{
  "n_layer": 20,
  "d_model": 448,
  "n_experts": 40,
  "experts_per_token": 2,
  "d_expert": 176,
  "d_shared_expert": 0,
  "activation": "drelu",
  "moe_layers": [2, 3, 4, 5, 6, 7, 8, 9, 10, 11, 12, 13, 14, 15, 16, 17, 18, 19],
  "router_score": "softmax",
  "normalize_top_k": false,
  "routed_scale": 1.0,
  "balance_loss": 0.00586,
  "balance_bias": false,
  "router_z_loss": 0.0001,
  "init_std_router": 0.00901,
  "lr_router": 0.00175,
  "n_head": 7,
  "n_kv_head": 7,
  "head_dim": 64,
  "vocab_size": 8192,
  "norm": "rmsnorm",
  "norm_place": "out",
  "norm_eps": 1e-05,
  "positions": "rope",
  "rope_base": 10000.0,
  "rope_fraction": 1.0,
  "qk_norm": true,
  "attn_scale": 0.125,
  "tie_embeddings": true,
  "parallel_block": false,
  "init": "uniform",
  "init_std_qkv": 0.0174,
  "init_std_o": 0.00275,
  "init_std_up": 0.0174,
  "init_std_down": 0.00167,
  "init_out_by_depth": true,
  "optimizer": "soap_variant",
  "lr": 0.00496,
  "beta1": 0.95,
  "beta2": 0.95,
  "weight_decay": 0.05,
  "lr_head": 0.00783,
  "warmup_steps": 63,
  "schedule": "wsd",
  "decay_fraction": 0.733,
  "decay_shape": "linear",
  "final_lr_fraction": 0.02,
  "batch_tokens": 131072,
  "seq_len": 512,
  "doc_mask": true,
  "train_tokens": 956900000,
  "steps": 7301,
  "dataset": "wikipedia_en"
}
Below are experts of layer 12 (counted from 0) of a mixture-of-experts language model. Rows are named router (the router's row for the expert), down (a neuron's output weights, with its number) and show model dimensions 0-111. Each number is 128 + 24 x the weight over its row's rms, rounded and kept within 0 to 255. Numbers have three digits each.
After each expert's rows: "comes before" lists some tokens at least twice as common just after its tokens as in all text. This comes from a sample of Wikipedia text that the model never trained on. Tokens count by the router's weight.

# expert 28
router:144144091127145146115079141094123156139120128120088090149133148101087130106108174129135164151144111114135133145092087132124125111135144101125199158146149113141132106131150102156094101149166106105096107163102158138076139095166113132144148114126137146125154086121157115133103104122145088154145144116100133122134113120114173116133137099130
down0:169140148165161128121140145091122160131083164157167101154100128169104159123149125122096151113086149117135106118141124131145126119185143141164165154092118117143147105142103114132138119138135133140145059077143131139177145113131123099173134140139123122097135108111122128141144126182127149139105103128079141095131140142118120124120169115134
down1:090148107146103160084064167134130152148165135123140132105108121169119169161118120143117126111100136169119115147114140130126122132090108112139112139137105128130131123136111114117131141127156128138079129135153144158129165148131102076148113140165094103110159126141109152101161142111089118128148127182166111093131127168076109124137141190101
down2:150104130146109088114109145102134118154135145180150151106117136126164155129118096119128104117166121117097123159127109136142154112101142111123144131099127132144144107129141106097132123143114135145169165144103121145133162130207131112134116108098144148158116145145124114107124116145119114095161133126140118103188167150129145119150107086134
down3:133159141164111148098140113102128148160151128083097147152154113174118051106160074146119137139132118160110153152104120126126054123138112114074106104117127136135113109116100138089132134141157181118156104132150148128103140106116080149155169091052107143111112131114102134119125159089129187142112125117120130147126116150133107135150134153086
down4:124144131098101140159173103116135122102138123129143104186148197105100150095153106105148160134107178152094153146127146131167111134132145106076155109145102114093163136126130163123121128129104122080113129125088147067102155154190118159093080115110106152149118147110121146130089103122138098148161118163165099117116114140126124108123129114108
down5:098102106108144098158112112161127059111129113069147106108152162124129095124157096106113132119123140134064174169113103160141135113109121145150148082146119127079123117143158154100158127128120128105122101110113132114148130112148149146160169095144176138125113112152129115168181110133166182177108156135109155132090117140171125076133121121132
down6:130163097113112129124119121153154153149138167109129132160110122177048098132112133123095126100137120110125110130086085128122112114138155088114126160155101159110143118128142142088066142136145133132140127153126113097069140117140172149113161111148164134127110144131155072136098140127144077126137132128168187137166150111121131153106151088089
down7:130105137128124118118141138111119135150161186144088114113147132169161132091143149147125144159091153107105135155148135146115148157158089094119111123115133168194143112143144112084128157099116130071099106129111171156147122130159151121165100128107112096120152137103161127127166131138144141149096124145114117180154144107178133130135151155100
comes before: "=", "-", "g", "e", "a", "d"

# expert 12
router:169114129098149137117067111140146127135159124113076113144138119097120129105135156184076164137102086114114121138128161109173161136109119100128154133142113141143142112119132122153102118166118143152143116126147154137110156096091118118095190090132154141134156101115134121094145110112144119120142173102122112087126126113100151152136139098108
down0:149136122133116129143166152113141128159127090158122094164130171146110113135162133131111147158114114114132090078133105124144129115167120127094137127148125117122162097131118134138155192124138131130149123118200126113136169095133126133149157117145133137144104149092122129157130115099127158105133148165196133138131102108114086074139127127091
down1:141105126124088129100130115113149110103155174150130109077147086088131095099124108098110108136128165134164163154125163099139118136140109142113088102098106133123151110112118091124129143094161148145099132118142137115135144132161127175119099138152089098107146101084136132151160113147128166090079168146143178129122125161115170143118152128109
down2:127127148101147132119164106127126131118164139082141132152092128120112122091104125188124097081159130142163131117150146126152081153123090114160106110175145142167133093139105125150118128120137128152183109132170135098172154079146159135120142082109116131133129145151132135151194149090188168098150123103142106160096124175110095165132172108094
down3:085133129092137116136142100161107103105150113152178097125165154135090112140146107111156141165123114142127124080123162082138115119124115135110132152149150122132156111160154116132173123117109133128148126120116110143112120113147140147148130132152123141147144125118115106132180123117114133162121152112149155122125124121156157134142109091160
down4:140145145143161130136117153110112136120125141166136114096159137128096119134111103137122169166109133157121128164102107135140153084171124131108149109126144153136143089112096139105133108168119111125120099116122161112161172157145144181189059135139147134129170141125139125157120127096171104135166136148157139113090105147142162134123102104132
down5:167129116088084097123133163081075119142149105144117107152144150156078133106116130165185119114118086111079157097124119107113117107124124120107100167106102065157133147135119161164113127087122130200163109126118122123103113117150127133149139124176136119112148145110121102114130147150130046121134118087120105109098120090121152123140124121136
down6:105121128159097138115125137130132178141135122145103105130134127112114122118117101119123117128142118134145147125148134161112137094138129129159141115148160153159121105150191155136158137082133109127145133068167139116113159130128111120144108127133112143126066094128129154136091158131138118144158114161137159154105152151096136099140128115143
down7:120114129145162145145128109110131090114135105174153127111111122129125133160104105154105093156117155149123115109093105134108103102157115089121167134108140177114112124104089118170152125122134129097098105119114154131182131123158087163100117096082179120127123114091167145106123146082120094146147167136088148126148153075125122154099114141109
comes before: " |", "\n", ":", ".", ";", "%"

# expert 19
router:132080126120162120151136154129105117132136113118125139161114162111118142090135145130127124141135083127106158118147106130120151112089088108115152112148142147134175141135119145137179110122126116115118138155083121103108126123118101126124183128111127143129193103113108124187115137134107093068130101157151088105146162092149144146118119133117
down0:109154127137110084148155151139113161153132162111180144179163120125139124166109159124125143077142131161089142142107119091109146129091120108158115106125151158151100140148164136111106118096118154061137127135109104106116155123105140127143128129083160142135112096117149137119132093136135194157125121114146136138151131130130133142121132088157
down1:150145100099119131143142122117164163103137150124122142133138155090112126091163188124082121103109109140124135129105120094147128130081113135113141214141122156137138123131108119125076153128150138118156143096126137133124148092115117154147097158127151150095129120119125119098142111088128096149121117090123111135143088152088145127160199099126
down2:132115113109164155149137105089170140129157173143138081127104137138127132150112134136102149104142112167125127129138092124139086094139110132127133158152128160134088127134113168067152101094130126120151118074048126096130111099112124108113126102141154153147083130132112125132152076109129133060122156103148117120125111154120104116136121085119
down3:164129158077100124168096148096149152109125167094148139147104096139150172141129164121157139210111187166116101142082122135111177120154110175149114116146157153141144134153123127105128129142158141141133158140129100139145131133098132115178116113096155102115107128156172124161138151089098130101129108127119105115115083071116134110117137143131
down4:156135134139083128142112154117117157120107129149123094153082148116162121134163089106115085126091115109109064092135138106111094146171124121117137115143087086137111098175127118150163112159126139154151143152155074116092132170127117163066109134137154124138135100136127098086156124114101112126152138131125132147155131142176105134141098132074
down5:112115126126151155146139168152128096152158118175121119129178113169131132089125125098136090102133114124123131126142136088120127103184145132158086124104143121187145129116136119154153098102120105101095132101131111108065158111173139123150123084104110152098187100082126170092143135115100149114125111144131138085139146125104103134163110124178
down6:183131119113146150145109133148151110141129096131140131112063151152130132128110166148162122132131127129100123123112151147174126098157122108122119106134114167165124133143119113106121086124135100144121138122123127137162119138185155131126120117093125104150133119094171160128136116137134101118151152140099097119137107112106122123112134153142
down7:127143110124106129120091121115106160153161117118110105172145128117111128107075142133181148133079118122150174133098134132096165123125108119166136124128130117143185117151169129116139134102144084048151127137114127116170152144138120143168120091092144087088151115099123083136115105102110139125116135122106092116148135094089149141091131144149
comes before: "\n\n", " The", " In", " He", " It", "\n"

# expert 37
router:140111089145202138110120107119126093142132160152151126151112156113102139060135189162156118137106091106122089162117109100116127105119118109130147129154148117149114077096159115120111147117180076131093128132167141173123144082101134116146168167163119137137172098130105140136088117154149114121165111091101114149098154128123136147113099116124
down0:099134161157171149125129120132175161091147152134085156116174143118141140120144132112144120122130157074116129142088138108122120112090109144145119140150136117167074135119146110104123146116139146125168158125125103133179130135138131120110123109171110136111122131104137113121145140136101147139107105121128088119160112131141092142125124140088
down1:135130144113143138134148154163127134068173133132106141088177103087168099141117078095126143138105113100134127135144131144121150081143137105152103155137143108090121138155109134151136134135170131094172131114134136119104120113135125134144160123160118159128154156141134160124125090153104168119132089112143151154167118134083123175146093118142
down2:124107113115158141135097139119131155106127143155082158101120152142089210115169130123163103144107128126115129122121156113144120084079127115156134124110132124161152130086140063079122131117126154075102143164123122120096154168133122120132108130107083101120098138132140129141125131135128131064116137105128091130125118148141167130120148117124
down3:111127096136132116142170102104106128130187105143145126141108141107147187119109101119144081109146102091112122150141148152102126137150151128123124107125103100124117174115154086146109142123146110170165100086144144144117048164153159141116143160127140111147134131121163133106180140100136139075125074139151111141144113162138104148114141172112
down4:107108105091139142131174151130122136092121115214124145160134123161133123147161122153135171126144113133128122143131135095142116093129123099131130093119139140144074119135176120163143155137123126131083120160147066133152143129147116107069104142162097108108088167119102121168136129101149128121154126105152115164149147168143184132149084116063
down5:131111135121121100134091107115148142116119124136123153161149137078143127110129150156138115142100111117114117129108172118098131097130118134140159147091141107123141164148093088102149153130126119113129057142177134136107095147124140078146076182143120110137144119095160132124137127140103137138159139119121115179150142158152103124106122167143
down6:116121127131148149114161147120145139133185150139182165116167094105126116099166140124099149122124156142100118088139140142152111099114126119131115125112141122140194126130110100141141136155144094121163127149108122108137103120147103108129078116140159108154159134124096139136102153091113132127144147115099094147114129112142109127201140111138
down7:126129138164160119072126125145105133133130112149076089127136102142107125143093129109106160093171123101140154102139116084130121162155118085139145121124137130142129169119145120130086116147131147091141088087127114112074106139094131163119165122107139109141156123102133167122107169107152128114127140108115119149114131137123086117095143139149
comes before: "s", " of", ",", ".", " in", " and"

# expert 9
router:153149132130211115156110099127119121111166157122085127146137144119102117090161172176090129126115113110115128147129153092141154101142109123140135145148117145123147142131148128145099120133149111120107137126136162100096126104124117160136188111109106186176170090139120114094104130164157114103101102099097117129144128131128116168156132114086
down0:132128148137124148104142104146131119124157135106120128154115072125134150112119145147141074126125147161156133089128148144080156125096141177165111119096129122144126175115140151087115078135120133145081133108118135128118140111112100147140117138101133160106088139122101130096082135140176129128136173134100150129151131123122144108160137112116
down1:130130120150153125151165128124126136124122153176133127098072108101129151108148138145155158133113139135103112088168134116134078131120124127154109148143166130142120126120124127090124129164133127156125144165135188127132093153133154176129113144098084127135099102148129146106128133133170113103172093127137136090136111181170140143109107123138
down2:159143159139133114136134116101114098119110135130131131143098136131146140101121144107124117110096141120129146104104098148167132144099094127134115152152111098185171103148166126130127125159157155086121151109176136111108109059101128097071186149167130103126110121141126133147137117137195132126163092115131131073117125173104126142102090167136
down3:109143109134159121134079097110174115123135153110120127131145165126136101126172184112155119134150085132125091113139146113137147118165165114146163149114168067149157131112119127124126143103143135147136130119151086155108097069114102138136142141139079119135083116106112113138131091101125137133137108130134110100073099141128103137160132129125
down4:149091159116156129117099121133134093143150158148121108120123124143124133112104090152146126124165133121119109115155144119168120102136121095118171218148124124135116092194137150127141149129136114103171139100137113138121136000115148081109133153147135121161085135125117092143172103112116133099086153129113164156109128183107116159157208132161
down5:106085169112127135100094131145118131148121122163136148144124157067097127070113119120115119108111094136119123074175143115167123147146108106117130136131105112139155107092139134146159114115055113102115127120066160121122079142114135123126107136099120092102117110105132126127101153124138160159166099096142137123133102167141140121128112126109
down6:120119163140116142127130156173131104165114138100135103123132108179105090084093091144125128086104110136124127153088137167073150127145139122150127103141096111120141148120132147149162139166153135131161115102147154101151159147169108111134100132125113131144159125158152125153116196126085148123096124141159149176112115151137134154080135148114
down7:147161145114133109119181118149112138147168126143135107129134100093117091099128142176164181163089099097120119101095103115181103131140170147115162101118169120164128115131151108129169127098158180130127143135147170103128137133111143099147077103130170148126162085154152121159131151131142113169120128167085131104121137202117142132156055122168
comes before: " of", ".", ",", " in", "s", " and"

# expert 26
router:165102098149165143105111113138117111118134164135095096139110136102095155101125179141156129138132103095081116089079103101118177121115080111142139123139121131155110110127155115163124138126144125102150110146150145094127127121113130161118169067134097165149141116096106129144100116130144144124164144094101140122160170119159098156132124103090
down0:155137151124116123184127126144141157081148148158132134115100127169098120164171159124088120126141148134170122124135131122126141094123102149116127095130109122133078152125136103082135113104133103148079185111149090067121139132172116133130105170119129134109119116149142091164091124087136129116149122146146151160140135129117186112131116104127
down1:135128132131118132123126130154136126113110127143130135122149134146128132123120160139155128126103170122079138132140093157117098132167130140174151106102125138139131083143128117103191131145126150127173101148143121107127129113137138102095117071113122145120110126172108100164115139096090128113092146150152158078119096113099115169173143105133
down2:129130153146135103118110102114132092135077115188103108114127169147093119135129142130125173133105136144141179109131138142115154119121162079150151103107090129122148090129101153166108177174130126124125159138121113146101121114112129089121145162145147156129153143155070105101122119101131120159154160122092127168169111103122115104111116115180
down3:088143102093159120122138145112107148120147113184156150137103104110147146136113176176088100160108149166163113119064130120143120115134154087159164166082182125149102122146126115108131144100128135114108111140087129168149125105137156111142145146167111151146099074092158133140160145116142155135135075148138144104151141159126123152101089177158
down4:162127140090129115137144142147173092147156105114120125120112127114122110141126083142145120127104114116144117146174089119134141136120148164153144127137111123103158118135115138153142148131116121149150139141154129157151103101098133159111143140137133111133097134123132109103111129163126127100117136153115137198128105080109130085130126113142
down5:077104174145134140140124130129103121159144093113101115144140154097114134138072166135093111135128107109051146094152109157128183137115134106154148105138142138150131113135127097144126092111158126109125112123112131159103120082129121125159104103106179125170132150140132115095117111142096119154146141132140104133135146114118104166137097134060
down6:084147156132143114125130159114141126166160146137135139120181123149188136139148127108158123154165133149123178125138147091124117138194186138110125143151134120125121106123124141119142063090098096117148127097108152191129101107163117133122122195082143168101084143131153140151145116089136097137083134108089144117113143207123097140142130118107
down7:137168117156116119134152127149164131092152137083136143171098122085115187152142154118128129177155170125122126129136140146162123133117103109111136131129123149165146146106132119099106108186166116124142124146153151118166078142127143095137098153076134112121115115125214136132129121136124159150146074160142151108120167118140132093144133129157
comes before: ",", "–", ".", ")", "0", " century"

# expert 38
router:126100100166168154153085138105172125118132106118131135158106149122129150095123145120101120173129112138093120133120118122127156115102086136113162103166137143161125090131102118160108089148149129127114152138142123117117174091145114140108182144110124157157143131114090117126106150134123106112170080108130099147131089134163111162108127075141
down0:124129109173109141114094170124102126157147143156139152133139108078140165118141147136113129105142097079150149130103139161150149135097119112108148113128163069121124156164118150125125149159189136138129093103106131097130135103138146129142109139113166140137122122149129124127113143162111180113130155139105155090123112159188090107119101139095
down1:156147149131146128128159134147138136116149135106155176140095135181158145180104142101125119157137121094157129137137134094165128131138135129145115107142104111118153153129146126141116094148103131111107118139135115142140142133137104140142101124130127142141143134102120184114132104119125154132085157070193152073158156107122091084123113117153
down2:144158127158132106138126076090124134046131137104124131107119101169112112112096126122132154127100086116128150129104126153166117118138135106128175160131138174144107176164120135137145094118148119141116127131111127147144128103143111143146112096130138116121088077127122157127104142129115101157131162138091125111092138173171142139136150063125
down3:157161091137107154134136117121093150134158122141163118129149145131116127132150102116168170123093124179110132118144114115174150166106133170090127141106162162134138145170154133111099122083127077146127115132133125120145120153117116136164184097113159138119112133086099183118095091129116145099165112118165130120114162120143154118131140135134
down4:132124165104162148086127132158107127138134132115148172104139129157104121128120135121126104140128097117115110132130120150159102176119144109131117136122129094167131176104129146124083108154117097173124160145141139146136115145098129125094136128142132112104136089169179114156131081052156156165127118096158118117131119105154081161098131130161
down5:102109095187152143129107136072095142151150125095140141121147166100100125157131113137116121164142132160130143144135142091124136116134106129113122116111130123152130121118150084115104113145171150119128087152104114082148130151144138065146113132084137129097085116102125157118145113148130098100115163102139152151116123088140121104174119118110
down6:108105142135148156127086144110148156099146151157129095164113113103125120133144112102135119115107146097137139113162187124150126138132126147137117089099115157117133099143112138113103124103144105146156109134132149117127112068080144157120128145064128135163157111148126159147167132143124140128131180139127132136136165104146114185122131136111
down7:141094143119133089111067098114136134153119154126135150180136164147094146134111134104145154144107119196120141120134116114063169109142116111138155152095113121130134119138156131101148136137097123147150130110109133115130146128137112097160106126105113072079101103107100107144130120122119117150106164144136131110153137098118113127121130124103
comes before: "  ", " 0", " 1", "\n", " 2", " 3"

# expert 32
router:130097102101180180137099093106139122128118128147144111181115113089125155098164181149112149143116114094120145128110122091149156115171098119137179171173133109157115136108132165129107140089140101097128119161130136137136135128105109136144151166114091192155175133129105152117126120112134093105144150127107083096137116134178100171163130084114
down0:108133136076117155163110135141132184135085157129124149074117130099098135165128149115105157150116122163183108114146145132133127107081163134161147077150118113140129116130105124108144150108084116140108074155079119115156147147134116168116093147123173072107165168142140123172094103095153142141137171129160127129168109116125130115140177184191
down1:152108136123111102152165173127154107067134159159141148123088128134124126124112124117108133168110143148137144113130167122149126125085156174084162127121118126143147101160120148138171160080126122133102166127126138114107079126113124110143132126091097140110136129129151122167125198156122111175099126124138127122148094153157095101166113124159
down2:106157151141143118127122137128154127135114132113149118155160115120088097108106122079151079147110110190130159165116113115129106163116113099153108140143175102141205151103145119121079123129130108120164116118148120150141112135118122115117140103141082122088117158114123166105119122174129109125122123133110137114110119172166104128104083129161
down3:106104097114162155141088167101139138094154104124107111117076156140162122106151128144148119156153108147152134150109114139142094109147137147123110129148133130112121095134136083100119141140110116140136108131076123147132135128131143130139116135141100125130115117110053130118155115133136104104175106152129121134128126154122068108137192151119
down4:161112164162148163138094121171116141106120123115127134139175130172188127178123146125103155097095101114138110179153152089162112152094070131103114110150145124142147100128072117117122126169109118110136124114118137115121116089109110149172130120148100122135140104126148141137132093121149113150143111150120119110105115117123119117097146120166
down5:161166115153124156161158148112126143085123141112155137110157103122128168151130126161118116103114089144152139142137138123108105115132161092105129155105150164091122142128133169156148110121145122111124129173130128117118095159116132061132147094102149169125128147167191126173131152138110178129174168094136078123160102137108120159140153124152
down6:120134122137139115153120145151140132178105135130110163148143132138152121153116124135136114092141158088114100141135164098145095116094125162134115163126094165153139120142143168164140108100095151094161178134164128191109126106103112148160148154182099142125127125143158124126109139147128130135143087110141117081104104121125096148146129108135
down7:143132118097125132120109121148118142067151126118135086113121106115123076103122150130137097179161100130105096105082085124121081104103141108159100129107139161134137107122130118130177098108109104123116121164136139161120110127104138129134152115129123166141108147135101113144136157097138103106143172132109132191121118138153110103097148184155
comes before: ",", " |", "'", " (", " and", " was"

# expert 17
router:141128126114154158177091125145157145115123155107120129151119128069129150072111147158107103133127109139118135118131169118137155099171091133124150106143104103149124131101124150143137111157154153129141086112126144137071152122129118167105182137140121138129114137128098145111117170148120105160127103123118099137108151111121157160146159079159
down0:120151159099166106153148111117137123152164110131088123145112064096133117143128099176094092103129128147155169159124130135097133135129153119147160071107071138155101166115113113089131129113134168113116084115106141090144120106123146154185091094086102090163109114182089143108094133102141113145126128127119155137173154110116121118106128137132
down1:129100091095127139128147145129110143121103124130118131147125145117157149171098110147171141179151132118111131115149157104143147106098096127105093136109102159119158172134138112168147115095140154104135138120133151123127128100121123136080091129134128101136170161124164116113125088105132141150127129120102091122095139141104121099190164126175
down2:117103147103152095135103125141170139098135152137147104132099100123147117117126149102129144115120112143101163149155138088129134178161130138157150113138100145069145155117100137086051097141099154118142132080119121133094106116126103165124122160084137130178120111104079131113154093080125147143124159120124124131160080077150094138091126085131
down3:121095174160135079133089181118069086099152128128166170108145100125121129159121165131166123137130139048120114197116107146192071174115105123132104104100099100106155145123107108142103134096152159161150111132116143118101153129124133115155085134151120134125126091121169115166133123066105125116136158110134148141098136074119090158127135071118
down4:152122123155127124105138100131109083107143155143127117096118124182126122136109144151174132081132151132115161078095135144161140158103141134141177124135122093114118084141115090115134120150156085140171116091114111161109140112136114159118125095121138149105180200143131109149173099112088130130130143103147101150139136156143139107109163159156
down5:138118113136079165109122131090125129099118107118154143171139113105109117111144131144158160111127146160122120108115139117112116110113107115113129086152102171064138179107125141089113138158086083089117086122094144091074135130135131129146118124120138149207155167135169142149125131151148138122127122122130120151088127148083125079172130134129
down6:125117117167133120152120135156123113107145083162176109087134134137160148146158150126128123134154098132152117144113107140091142081124170112131154131158091113146125147128124112169123127118121124185136137094116118110084132112141150140142076158133137119123074146150139137145144124121096118117124142154140086184111119170117114128125148101137
down7:104152115100137078123139116151093135151133108140094127099135177101135131111169126161125135134162127098081106126130150088129131133126161118119127125090159148173095132171125156110107154170150075151124116088120109165106136123130088116134100095137142109110160124129130140120130110167089133156164141144111109160137139125157159112186183130151
comes before: " the", " a", " 18", " Born", " his", " March"

# expert 0
router:143118124126122130145102126138145133104149108147144146162136123092126138126171168151094115145120120096127122113114154116165138116150097089117149141151089131140119125113121136179188132130123125138092108096116142112100152116097167159141130124127124184139132114097130127087132137162131098119118178114114096120129086130124138155146167127095
down0:192090112129130105157074156140119131165150122143112096163110125130083083080161154137149181132142103131097135127119084126096118134125085117145131153111105142122138085113117125117164137115145113143144141093113100099119104103110132154141109151108112154080150151148152164138154091123148117144121106177137122165120140129102120105121129124150
down1:118119152119116098114119116146136131154145096105123121160124178144094124115089127114152104113110133149138158160169103120150120158109149121143125154104084105155135122144091127136145152109136115144147125136170116127085115090130134138164092103125153141135122120145123133101139112135108173148148117143129149163202160131114138148137162130117
down2:128111103168160149115125138118129102094148116144117156122135103121169123100105130083143146120120124122132149133144157117121130132120165145111138108087110151156118105115149103094153151094112068124158111130183123075136151097118106152126111144071123094150114127192089144109119119148106143118124081120106106128147160144112125135143166135134
down3:070127162141105094147131108144118139134123138125128150112152136089128153108142120113165133116104149090155137096133144121088134125097086120127145109095143140117162119145157118122109143137104107121145152121105097150123118129148132096143079143145073140124116110103131087122085167133130115117112101148143140143106165085117149118119147108127
down4:075090176111147144110128125130115146137138136085119128116154080154146160115136107101117136140129120127117095156133148093081116148146128180143174104144111126071159099156157138078155172112144080114144132131113127112097126200125133126116138151128129119095142157175099161126125126098120107169058127131097103152138129131135141139158109161120
down5:186140188128126112135108159141097119127114178144125175144150145115120133133161148153130116128093143105109112076119115130123100140098155113110121118101158101116134144109147104194113122170131123136111115131124101101129180121143142149127103165151117112071122130123106139104122141124086168097128109112151159142130144136146113141152112163144
down6:098127154136098103101143096148133125125129097140133134134126151144140062135129070124151124139074144119114097110121084134134117109123131167120124152150165130079123079127117148166148115141141149105142134113107113151116068144137123097118146115121166146157160098172138172141199094160108137141127191111113147125090134142139115143149131106156
down7:121160124156122147107123125099144153129132158121082115125106129134115143097046063139079143154115150143098112148138097128087128131116078179101132121106144175139113108103095150097142131141094165129144164088152163174125126125136162070130131133156142123116148115108134105111134159133124102129132100141133122119120102151126117071097103109125
comes before: "|", "″", " been", ")", " a", " /"

# expert 20
router:190141114131160132078099127135094117083129096147141137152116136101123136078146166145101108138097096093092113131099117099112157100135120107132153165131069132157110123117159151114123129151150105143113132120134157163117169118151119153116174111128115153140189119159127132123142145163123088126156149107138123100136132111112118154147092116141
down0:166082134158187104153131128125103144124109133115125105156108112129126142108122116172150109098143121121143117107119171100081077147120116137103137151171129096059121158099104132129154104124152148158126120097148107105145150089083151162074144142136146159157101158096123098142113110119166125090142150146120116171121126143111131084118119157119
down1:084160157116165153110117110144122141129154112101106127097185126154140072139154112177119148121134130108160108088127130092111105118140093172105123123119124121139105114109125103123143123134132101135150121134128126177149191110137109150141120111146126137147087131142095117141118137121098167119132126122123151136137183101136148125152135124175
down2:144125162144153117125125141128137148119154130123138077077131153135149101094111108121093084187141163142142154142109142100086123105148081122098122134103115101120178136109139116118125143081137126107117156149086114119135125131108088109117117136118113087103161138149132117131110161140099111141142121171057124107119148121112129127128145094120
down3:140171159124142078158134183146095130153103110180099127120144127142105121104149162149120133051122088137140131124182131164150151066087159109147142153133138147096145140120093151103104122124146115141175181135119145127103154137120122137136140161137164184098120100094143110110100121087143138093122147125110140186142106166150136135142184127120
down4:134082113097136128117120121150133122128159144124098138159162141187119134130123113123091125103143106164140138101180122092121142120099128125173087163154150168145081149109139106133145128127114161099121157117065119139109144127148160110086120095125128109111125155131106179124117126159104165112149155107112125100155186094155095185133125100109
down5:122115108109142116131122164123131116079137143088110100113103074128087122149154135119196123133171183152135113135126108102103111171144133099093168122142092114162094137164139122138135123134125118119128195129147120122115139165142087121117154134142120085115130171123143139126155159135138144145114085124134133202164161133184136141103134118141
down6:158124157109135078131103099112154121122094148153125131099130126100127127158136118127130167104130107142120116113144133128142149111118118114148106114119142095147095167111141125123104080127133110115126127136129160152138163118117128079168121113111096143101130135153106098136092104125058102165132136118123101119112151133151138124127146081088
down7:113106105189125133155116163115116110176091134127110105162111141141072131139087100130148101132140121118138151137111125127117060134162148115126125147135145095112122142132118141080136151168172111188092147128088138141107117097151123140166127129118119093164096102067099134094145161070140096092114111135120154136137105108127145103150118136162
comes before: "s", "ing", " of", "ed", "er", " to"

# expert 5
router:166145081127194143087104139135144111083116130127120147165169114125136122097126136135133131163136154099119183141121127125133120104163146113121136141184126128138099116122104131155146149154139094138095132150171125134109144090130138161077130194107091140126132129134119107134141139126149110076119180078106104111123160128178141165166125101155
down0:135082110154104148130173112158130136108133112119132135134167128092115150146122141104147147138130137143152111166112184126148162124135159113110122138148120144103114159088123114105139129143128118091119154149115102090158155124139129149107089112101137134177138126133111127116117135123152102136123146090122106136105154102117128121134117173164
down1:171106115111150137126180150141123138127137117101120119126153130110110140121128140146088125124171151144176131120110128159119100147115130115144130126150155137121155115110132097122161118179116112141079123158092132071128169160079117150106149173132077123114128167082143109112153085112125151147128148079153114131097163136096111134105119110095
down2:098136097089111150154108121112120108116106142141165168119104135135104160106109130139153146158110119111143148114121143168118105110138137100085107127150131105119111180148119097117112109139133135090148090171090093134111093133139141136105111144169091116123129145131123096145141104130108153133131163123141106151179122129130138133092118133146
down3:151106202144131100113097146141111129131138142126144112115097150139105121139159130155139062105102129092149119119115128108119085163149112126131145145167172102123140162114130147116118177139127131161125108158097128112130134146121154128141116133118147100135110105165096126127118120098150065132131117108099140131140150164182168138142140097108
down4:162162130109161088142144104120116160094093119173130169132192151150153145130161119077131113108111122148127124079170125088162149107146165128136125125135151093132118163157125146143140071141157164184083118117110109082152102091158156147127071157106094142093109152133146124127134083146097141109124135160121142154102134172157102103118122111148
down5:123116144136154126159130127119146096155088053114112144177119113135056159127134152137165134109117085121145133178157123130131107130102117103138130107175166124139141071134146108105116114141132131112138145126163124133100165157154136116140138138135143121125125111134108141128150092130083098123114133137075106102183140112142102106108135147135
down6:147159146093129094091110107148111115147153138132116145092195128131105120133146136103121103113132102142145119123150109118127136112100097093168124129098120168102117127144117137101090126129164147123132096134144109139124147162133118104138128145111136108136067147099128099082127146116105141143167182132153096099111093115166169138121143155136
down7:149140179081141135110117143142074118136093154111122134136170108149145121104090123150126149104105137112132144110143133163108142122118125162143150152145142133138132104165163136120129121127112169136125122112127119164084138144150101144128157126132128122123140143106121157096083159102098153142147109102120127156103124145075071116145137120143
comes before: ",", ".", " of", " and", " in", " were"